Experts of a small language model: 64 GeGLU neurons an expert.
Below are experts of layer 6 (counted from 0) of a mixture-of-experts language model. Rows are named router (the router's row for the expert) and show model dimensions 0-159. Each number is 500 + 50 x the weight over its row's rms, rounded and kept within 0 to 999. Numbers have three digits each.
After each expert's rows: "mostly gets" lists some tokens that are sent to it at least half of the time. This comes from a sample of Wikipedia text that the model never trained on.

# expert 2
router:546520583496416493432424499482528463495482446540582536554576451578466534485556499444516441555599497540363567486561458526541507552548413458504482549494499494581512527470510511544549510518483445469518452375463537522517535598388425481510545452436455492513495550432453381569446492502373542420438500482483501400512503509548511492543513540461572442458501469535590503553482531406437451586484433523539440518515475484484573468573467429529494500467458479458573495416475487486576470542497554
mostly gets: "States", "District", "ine", "ts", "ence", "ings"

# expert 11
router:445537500476446436487393511451543493579441503434476501510526360520542549498567535497464520570477546446466516457497455578489518552556479505477559436510560480485568520475516439465613488496532578488520521479410517476506538471422436545492523564536535579474479503552472598550540509430477553564505402538548464391457419483584522481499438503543471520542486460473588555583574576543522464530457425503424481509492398504423455453443470533480536482537584451504426487457526645421560476464539468
mostly gets: "would ", "against ", "tions ", "will ", "people ", "es "

# expert 7
router:510525516504461564512559437443450434592502481403529376478469538526562409518472521436432610509498534517447507453487540434535510568455464527458487511468549494550574517521480452592447466463507492457432362466466579565492544565516516506555480503557560505477479446499479500578518484542582535509429402526453432445494469576618601531525463528397523539452451438475621572540537490533511462601580580525497523529508510556528459451499386508528561449454460505473515510472569526461517504490489517
mostly gets: "He ", "It ", "who ", "he ", "they ", "she "

# expert 1
router:455529579517451564532453537531576436524497519465530478485486457481463493489541498516518477487515446469451472559513546459484492443443541426475567526379464429488466634504565532581596536538483508449480473467479589472510605559469552561524606598442596451447483557557548487554452509438425525423567531582512493528526561591544518467515552483499596490551493405478590484543606560539543448507400553524510551561495462496531489519460480405446463524434531508438470441524573485501525548494574547
mostly gets: "'", ").", "-", ".\"", "’", "group "

# expert 4
router:490451442480536508514423500517456514549474554582476479445542520473567527563528532483550468492487468544354402473518492522517517429480514539534559547502470497501490602450497563485483564525462506480460469524458528632460449552466579552388537495578445501474539488524464501598480466493553506586488522428539471544614513576503579401521543556508586540423491526532574579581472555504426473553464489436571591471487495504463389591485456411503459469438456539477507530567577451509521546535527580
mostly gets: "°", "″", ",", "′", "^{", "194"

# expert 10
router:489543583451478530566435484530363479587487488543512472567515472416545530567623509535490453514467462433416477498518578564469408445528515554491502462506492520448556477470419454533497485566471453447433431534436491439490487433468362550448518445500524545517431522508557459632491433539506547462519482528499553524470453560619483470469486430462438459561420499450567492530508523541510490609433586451541542453521558544558457544481420563502514483543561430461456512518539532442424562483511505
mostly gets: "the ", "The ", "his ", "their ", "this ", "new "

# expert 8
router:481487530493491543536385494534454524502431484474505461466419463564527473580503490484507495551561538461480520533508485550494409507453522489440481431446571474492484450502533355526509418565499487549453517477492454441455482512483455575427453470561645508467531535479483473540398488431408470565523455538557411552595607458578460472517480497591466578434503489517621498575499514491371492591573550447417550487477493523418471484554483468559553566498499473519499488552553477456423516472443539
mostly gets: "i ", "ia ", "u ", "John ", "American ", "World "

# expert 0
router:528501453485474561545498483500448488492444498485525543472562480509478442428564521516462499477529450473390547541562498429478565491521448563493563448446503535557550570531552353556495525589482524455501504491381606473491500511526524526467496605531503600465444625565562413555536494504541555520490490462501618454562395490583541557438553527475567528388493478448582458488508578590545481470437490484453462469489479593444438551521558454519470481470525408434528454505482536474487535518568478
mostly gets: "202", "| ", "199", "= ", "201", "200"

# expert 15
router:507475468495431482551407507488412517473532456444557539541580528477503449519517503434401530502507583550380575466570471523457481537508489499450472477443446554482590602483485519599526496555499463485517506492470650588486507575523514448442527514475492574498468560568464437574450426479397569566477526498557484401521416500473492524472504397503436442439486479530563497500498542485543538551435532495449468518474509528536432497569393519475494407392484522450446532538553542421563511569438484
mostly gets: ")", "ation", "tion", "ations", "ity", "season"

# expert 9
router:504556468492532549558463535477543485603522460453516492533488554475551487520580427456466487531525488524426520455509584486532500456540473341478552479484524484573576511475513516499529467476524442470442481452449522580502543500516459540459504536493502459533511431495589466532573473474454559513467478535636524399644524518560455528505563506417504557456328486487575570554532627448453460540497516593548478531474484493527483576601485543516566456491607564565512511455509491446449568540480517
mostly gets: "(", "[", "=", "— ", "', ", "In "

# expert 12
router:548496543486398552544570557486482595584511478387568470414450494367577493493413497507543522487524462551376567536553554481491499490528450542514529472419475513479586479513508553476545550584438437492399499490523477435452419420535467485507550532532546478573499470551508461469589535506547552466525468469550509570529499485540461457523502532416572526583461395557583494534470489581519467453548451555467538541495400452510449567563554546475598528555525468423522503511452473466482584474530496
mostly gets: "Al", "Par", "Ex", "Re", "com", "El"

# expert 14
router:560566501434514525560465464553474455595611473444393547601568484431509479474553445457480511482538468544454440489490488477469422521469458548550505552507425531561603522516494475549592492510454428485462521483431540442393508553560510508412479547541515586472390475534510421497505462573475550519430580489505452530480476495541512458529555515540475487547404510456581448558441612537522432569519463423518437504502473487513533507579453540566527515521541567445491480401420456529586483547548579
mostly gets: "was ", "were ", "been ", "have ", "has ", "had "

# expert 13
router:474467462463532509566379465520497459558544546383469428511591518569525452484477515508537473492506410523365566538479510462431423510508506494519499556542514464510561577537534490505496435528426490408465396505355515510411601468550470543459478476477561521460475474496525590527578517489455541534544463615535550499536503535573505511476529478501483516522495435507541487556510506543552492526514567499424552518609430566528424529515568472477533594472570531516586556437501543397451556547565543
mostly gets: "Sh", "Ch", "St", "Th", "Sch", "Gu"

# expert 3
router:540528418453477498505563508541451514504522504471512446496481501541535465514520505525527521524507474454343499526463528492550423529474457448445585514530491530503520509602477485486542428487445585461475527490410530485450513489518498569490472488577467555390475525584578518516585476399435486536504480478483487428482437552592515451490521596525503573550481513483575473522436621671504413526540538460393528448578582544481506553598502537609510566469607447453451502483469549495472539475479530
mostly gets: "St", "J", "Mar", "Z", "K", "G"

# expert 6
router:470481537438536479628471517543565528530517548334568436549559502481422544511577519511433404515441616521475476409506548480579534448469507416526470431500472489415522429410483527510523537479519566514446541490457508442497513538477575539530492549538519462456422527510533489594458517562455478555480530536512515516527521560543570523451592462478474556546484563395611423451505440487500476507490529485426502593448438606524520528505525451530439483470557612561516519452458477438486539463530454
mostly gets: "\n\n", "\n", "\". ", "adv", ".\" ", "gener"

# expert 5
router:583561472522529549555476478520487545540533473462531428457489529485519521453527529467509481538540482591441532490534513502476435492457556590505525570535452543431593526509488572440633448470473485490444496533422498563582521461524451595451504555459450462545418441487568452493558430391470561493490413598553534421544426508582473505533570480515578572518506448434578478481562593430505404558499425525478496572455550594502503553498475438481481546519533405479459557548469473400485502516430526
mostly gets: "In ", "after ", "during ", "from ", "June ", "October "